Experts of a small language model.
Training: a variant of Adam for the experts, 237M tokens, 7227 steps.
Below are experts of layer 2 (counted from 0) of a mixture-of-experts language model. Rows are named router (the router's row for the expert), gate (a neuron's input weights, with its number), up (a neuron's input weights, with its number), down (a neuron's output weights, with its number) and show model dimensions 0-95. Each number is 50 + 15 x the weight over its row's rms, rounded and kept within 0 to 99.
After each expert's rows: "gets" lists some tokens that make up at least twice as much of what it gets as of all text. This comes from a sample of Wikipedia text that the model never trained on. Tokens count by the router's weight.

# expert 24
router:41 63 40 53 63 59 58 42 52 31 40 26 63 64 70 34 33 62 47 76 61 54 60 60 33 45 51 53 27 41 31 40 43 79 43 34 69 68 47 25 73 42 57 68 51 54 74 19 52 20 38 59 55 72 64 38 36 77 69 73 60 48 61 27 72 68 34 61 48 37 52 49 44 48 44 44 28 39 30 36 50 65 65 74 34 66 65 62 55 52 45 76 34 55 42 26
gate0:30 67 51 51 55 33 68 28 44 68 66 38 18 20 45 18 40 17 45 38 45 45 68 47 58 48 62 39 43 28 55 67 48 75 40 41 57 66 48 59 40 78 57 59 56 42 35 77 54 53 52 67 52 11 71 55 54 46 50 61 41 37 37 47 53 19 59 60 66 41 33 75 80 49 46 57 21 21 47 41 59 50 43 45 30 62 46 56 48 64 36 41 62 31 50 71
up0:40 31 50 49 53 62 51 54 70 57 29 29 90 23 58 44 29 34 56 51 53 57 35 36 61 46 35 55 39 36 41 55 46 43 40 54 42 40 30 59 49 54 58 57 35 54 53 61 08 60 71 24 57 51 18 50 53 45 64 90 29 56 53 45 59 70 57 33 86 59 45 51 47 57 62 45 57 48 46 25 15 31 74 43 53 63 50 48 33 41 68 49 19 43 54 38
down0:39 54 35 75 41 37 33 00 48 63 52 43 47 48 52 80 45 44 48 54 55 62 37 63 22 63 44 63 40 37 43 52 65 68 40 42 57 70 29 34 18 44 52 79 73 49 67 54 43 31 42 53 44 68 58 81 57 56 51 53 61 57 46 53 45 26 57 48 64 37 60 65 65 40 02 29 65 61 65 49 67 64 39 51 53 56 61 52 63 63 63 41 45 72 55 39
gets: "ing", "ed", "s", "ers", "es", "al"

# expert 62
router:55 26 45 42 63 41 44 35 62 31 29 48 41 38 25 55 50 59 37 43 49 34 49 47 50 60 60 73 26 74 82 83 35 54 39 55 53 43 43 33 34 64 24 38 32 27 76 58 47 52 38 28 48 68 34 71 75 34 29 55 53 25 45 61 19 59 74 54 36 73 57 55 41 44 36 72 30 30 43 61 65 22 33 45 44 34 45 53 66 44 64 41 36 49 59 60
gate0:51 46 56 47 59 34 62 39 56 41 47 49 42 36 81 65 60 43 32 31 40 36 38 61 77 25 73 35 54 51 60 59 64 33 78 29 57 68 99 46 77 51 62 26 48 59 49 49 24 74 49 58 41 70 50 64 47 66 75 51 52 71 57 55 57 44 72 33 64 71 76 58 63 50 54 51 60 44 60 55 72 43 65 56 45 70 47 68 79 69 43 42 51 41 45 57
up0:44 55 49 66 37 55 68 38 47 46 65 58 36 54 61 77 57 39 50 71 65 52 42 22 48 43 48 57 46 42 52 53 45 66 62 53 42 39 67 33 53 48 45 49 57 55 74 75 49 30 51 48 40 39 54 22 49 34 84 29 46 60 45 33 56 54 44 52 50 50 47 87 53 44 82 64 42 37 46 25 54 52 50 71 15 66 15 50 63 62 83 74 50 12 21 54
down0:26 49 50 46 71 50 68 43 36 67 26 44 28 44 47 49 68 71 71 65 60 18 23 37 55 62 65 71 46 52 70 56 35 15 48 78 46 56 47 58 41 34 50 25 44 35 69 71 32 56 43 49 48 54 45 43 60 43 69 65 75 33 69 32 41 44 33 31 58 53 50 76 74 48 59 63 64 23 68 43 44 43 38 67 53 49 31 65 71 66 66 68 60 30 49 50
gets: "201", "200", "202", "199", "198", "197"

# expert 42
router:74 65 39 48 56 37 63 73 36 71 27 45 51 49 66 22 37 58 75 38 75 50 33 74 51 43 36 61 34 42 57 86 44 20 58 51 36 56 60 59 53 44 24 37 46 44 34 49 42 53 25 31 19 69 75 35 52 27 68 55 48 30 61 62 77 63 56 57 44 62 65 49 58 50 42 75 79 50 49 49 53 33 80 62 40 61 60 47 50 37 35 59 53 32 51 59
gate0:24 49 54 44 32 59 42 30 71 45 43 72 30 55 61 58 24 16 52 54 50 47 33 67 61 47 43 71 32 62 45 56 38 38 68 62 35 59 80 54 59 61 44 62 33 27 37 79 56 50 48 48 27 48 34 56 59 31 41 56 55 33 27 49 51 09 75 78 50 53 42 45 46 70 47 85 57 66 83 51 48 48 43 47 47 60 70 65 24 44 40 42 36 39 57 57
up0:47 36 44 64 38 36 29 52 44 40 24 42 37 47 31 57 23 56 56 48 64 76 26 51 12 27 32 47 28 59 45 63 32 69 66 32 35 72 55 51 51 62 51 35 49 37 72 40 63 39 48 58 58 49 46 46 72 51 45 68 38 48 28 40 49 63 37 63 50 41 30 32 55 91 44 36 53 39 32 72 41 47 55 69 40 69 65 88 71 58 60 28 49 35 69 56
down0:52 20 38 43 34 62 40 20 62 26 63 45 50 66 42 44 60 57 33 44 41 53 53 24 28 55 50 29 33 54 74 51 46 52 68 01 84 59 50 63 48 40 59 58 55 58 59 57 41 60 76 44 32 52 29 52 44 54 45 44 45 63 49 65 50 47 65 51 45 78 40 69 47 48 47 65 10 67 47 58 62 58 57 69 67 39 62 68 84 32 57 21 49 45 49 67
gets: "2", "3", "1", "4", "5", "6"

# expert 41
router:34 70 73 24 30 58 35 39 50 55 45 78 74 75 55 29 40 58 86 47 66 37 70 58 32 75 45 54 50 68 38 63 48 46 34 61 56 62 67 55 68 50 39 78 43 64 76 37 47 60 60 53 37 43 71 35 26 67 66 58 58 70 54 28 45 50 33 79 50 41 50 43 36 72 30 57 33 48 25 27 40 53 35 31 59 61 65 54 37 39 59 66 56 49 52 33
gate0:28 36 18 86 51 58 57 53 51 23 45 46 46 76 62 52 51 58 49 38 59 44 33 45 64 22 57 51 57 50 67 49 68 28 61 63 52 85 55 58 35 55 45 52 63 29 61 62 70 49 48 31 21 19 54 68 32 43 63 69 45 37 58 41 50 11 48 43 45 56 64 57 63 65 61 58 67 64 61 82 44 45 46 78 48 57 64 73 78 59 43 58 68 60 54 55
up0:54 65 48 71 55 64 44 32 50 61 42 14 54 57 41 65 64 69 56 61 71 43 47 41 44 52 58 47 48 54 61 55 53 35 48 63 71 45 51 75 45 78 62 52 36 78 59 55 79 53 48 52 33 33 38 45 14 49 65 75 55 56 20 40 68 36 52 48 35 07 68 35 53 24 72 42 67 46 40 54 49 57 49 44 20 68 44 65 64 65 73 73 27 54 51 46
down0:40 65 37 11 73 72 61 40 38 50 64 50 57 50 41 60 36 63 21 44 48 72 53 53 34 29 27 42 58 69 20 25 57 72 51 49 59 53 49 44 45 65 63 62 45 44 72 54 49 73 44 37 58 73 54 63 29 56 56 41 31 32 38 14 47 52 39 58 72 43 36 57 45 74 57 60 80 53 47 43 50 57 81 36 36 55 55 34 66 35 51 42 37 63 52 10
gets: "'s", " the", "s", " its", "ing", " The"

# expert 35
router:73 64 64 54 70 45 45 69 65 42 57 64 38 47 49 35 31 60 37 31 61 48 46 36 84 36 50 45 57 62 71 82 45 33 51 63 60 51 40 71 42 68 55 26 73 48 56 52 32 99 35 67 48 54 26 79 51 48 28 48 45 49 51 51 66 68 69 42 54 75 60 48 50 29 65 50 66 61 36 36 47 59 57 50 68 48 31 72 28 67 79 41 53 41 41 70
gate0:71 49 49 43 49 73 54 69 70 49 52 49 44 57 29 14 72 45 56 43 51 51 69 42 57 71 97 55 70 49 48 62 47 47 59 23 75 51 56 55 57 68 41 38 68 74 55 29 40 24 73 32 45 64 51 65 46 40 51 39 45 47 22 70 29 41 31 45 32 52 58 47 62 60 56 67 48 52 34 69 70 59 68 55 61 32 63 34 74 40 65 42 74 39 22 40
up0:59 67 32 52 47 38 62 62 77 28 31 47 30 36 30 06 61 45 53 59 55 65 44 61 45 47 52 58 54 57 75 44 26 45 46 41 65 59 27 91 37 76 37 27 73 41 68 34 41 49 49 56 54 52 46 67 31 44 41 42 44 37 23 44 62 61 27 79 51 67 35 58 39 47 69 69 51 53 24 66 62 63 42 52 66 57 47 61 59 43 63 19 62 53 36 41
down0:61 38 41 58 43 54 58 52 35 52 16 47 41 48 59 32 34 73 53 57 51 76 71 58 58 74 72 51 53 78 24 72 40 50 42 42 44 54 48 60 46 62 37 51 77 46 55 64 68 37 45 75 56 70 33 47 30 34 49 56 63 51 58 72 56 75 42 65 55 50 53 40 32 57 55 36 69 75 29 73 72 69 47 43 60 35 71 60 59 67 51 35 61 52 65 00
gets: ".", "–", ",", "°", "1", "′"

# expert 33
router:43 72 48 27 35 47 30 56 65 78 46 59 39 38 22 62 47 35 39 46 51 53 63 54 39 32 35 56 68 61 37 83 43 53 53 47 37 48 69 42 57 69 48 43 64 38 48 77 48 49 75 75 33 25 32 81 41 32 45 46 40 31 34 80 66 35 24 47 27 56 31 75 64 42 64 61 49 68 61 65 42 24 33 41 68 51 41 69 57 56 37 68 57 54 68 55
gate0:46 29 41 64 43 52 46 58 41 34 46 24 47 36 68 38 80 54 47 37 52 45 52 51 56 59 48 41 38 74 43 35 79 51 59 35 72 40 44 35 49 20 44 10 50 47 69 57 14 60 51 53 53 66 65 42 41 32 84 67 33 48 28 60 74 64 48 47 35 47 42 83 71 36 36 36 29 51 32 45 32 31 55 74 35 72 65 42 32 69 43 55 47 59 55 58
up0:51 66 26 29 71 41 53 56 57 42 58 77 49 31 37 49 59 61 54 50 46 72 88 58 46 47 38 87 49 44 42 36 31 57 54 52 32 35 45 39 60 85 25 59 57 72 47 60 75 61 50 51 28 16 55 39 75 46 49 41 67 40 38 31 49 45 57 39 40 55 37 42 26 21 46 53 46 70 52 39 63 64 24 50 73 23 40 65 43 62 66 51 73 39 40 52
down0:72 52 18 62 57 45 37 77 47 12 50 37 40 44 72 41 42 51 44 48 51 52 37 57 43 32 66 54 32 50 48 39 58 41 78 49 46 43 22 42 52 43 34 58 59 48 36 43 39 42 61 46 54 35 63 51 67 70 35 25 32 69 36 39 66 48 65 47 33 44 62 24 36 52 48 46 43 52 46 60 28 59 73 58 55 35 67 39 40 56 47 36 52 22 35 99
gets: " the", " a", " The", " his", " A", "The"

# expert 19
router:23 55 72 58 68 68 64 60 21 59 70 60 64 49 71 22 45 17 60 59 43 40 49 29 52 67 56 29 63 70 74 71 57 55 70 39 44 61 52 67 37 54 66 40 36 67 43 71 39 38 71 23 65 46 43 66 63 33 58 44 62 20 34 70 48 42 51 43 52 42 66 27 64 49 47 34 59 74 30 70 73 33 35 46 39 30 38 27 52 52 59 52 62 49 44 54
gate0:66 38 45 61 34 31 57 47 28 60 57 74 35 64 51 34 83 28 54 38 47 22 44 40 45 45 69 28 36 53 48 54 62 49 62 57 44 41 39 71 53 55 50 55 52 25 66 60 18 42 99 54 40 60 59 53 45 57 53 39 41 41 25 54 27 42 45 29 31 74 58 47 69 46 72 55 63 76 77 55 63 39 41 56 38 47 64 40 57 55 35 58 80 49 33 61
up0:40 47 44 39 53 51 63 40 53 40 86 49 39 36 55 28 39 43 51 54 59 60 55 35 71 63 74 24 40 48 38 79 62 22 58 46 52 48 45 54 28 52 61 37 44 70 48 63 50 48 48 67 13 50 20 37 42 18 42 64 56 43 48 86 38 32 52 37 52 77 53 60 60 22 70 45 57 83 40 57 53 53 50 56 50 42 56 38 76 49 56 94 63 47 41 62
down0:40 42 59 79 68 45 16 53 66 57 20 48 56 47 50 71 32 47 73 68 51 67 46 67 40 55 59 71 66 52 62 36 30 39 31 40 91 43 45 61 47 43 71 41 48 54 33 57 51 40 44 43 50 39 23 74 26 54 51 72 43 62 61 35 41 19 72 59 49 49 45 27 39 52 51 17 55 66 56 51 44 33 34 60 67 58 46 29 39 79 68 69 56 70 49 49
gets: "-", "|", ":", " |", ".", " -"

# expert 54
router:74 70 69 58 59 48 52 63 59 70 76 49 44 66 57 44 64 64 42 69 53 42 55 69 36 58 60 38 41 54 82 44 41 48 55 47 77 44 74 50 43 42 44 56 36 52 26 54 52 84 81 27 63 51 29 52 78 54 53 29 21 30 48 72 51 36 56 55 39 42 32 51 70 31 66 33 38 43 56 52 54 71 50 31 30 71 50 34 31 51 27 30 63 71 61 72
gate0:35 65 35 40 34 36 39 37 40 30 49 64 60 57 57 50 63 31 68 53 50 62 58 42 57 55 65 78 48 43 44 58 57 62 69 59 54 57 57 67 28 37 45 26 61 79 34 35 55 59 45 74 50 16 23 77 59 44 59 46 43 28 70 58 60 78 50 48 57 36 35 70 40 61 66 61 50 28 57 50 39 28 44 80 08 63 38 42 60 13 43 43 60 61 39 42
up0:67 71 40 55 60 44 75 59 48 61 59 47 71 87 76 45 42 19 55 53 12 40 59 48 41 52 61 32 34 42 68 49 27 64 71 49 56 66 56 56 61 31 43 47 43 74 38 36 69 29 62 58 38 29 47 53 69 47 48 49 17 33 67 63 31 41 44 40 52 55 62 35 54 54 67 41 32 54 38 89 53 39 60 56 26 48 73 63 44 47 41 28 59 44 25 38
down0:52 62 50 55 72 52 42 52 72 66 68 68 59 25 55 45 74 50 45 42 31 45 54 65 42 29 46 47 55 65 28 40 85 27 70 77 73 35 27 50 73 31 52 48 34 50 56 53 41 62 55 46 47 29 53 63 56 49 59 83 28 22 36 60 58 75 57 67 75 65 41 37 40 62 69 55 46 67 65 44 75 66 48 73 48 69 37 70 32 61 45 62 40 34 42 37
gets: " |", " ", ")", ":", " Party", " Total"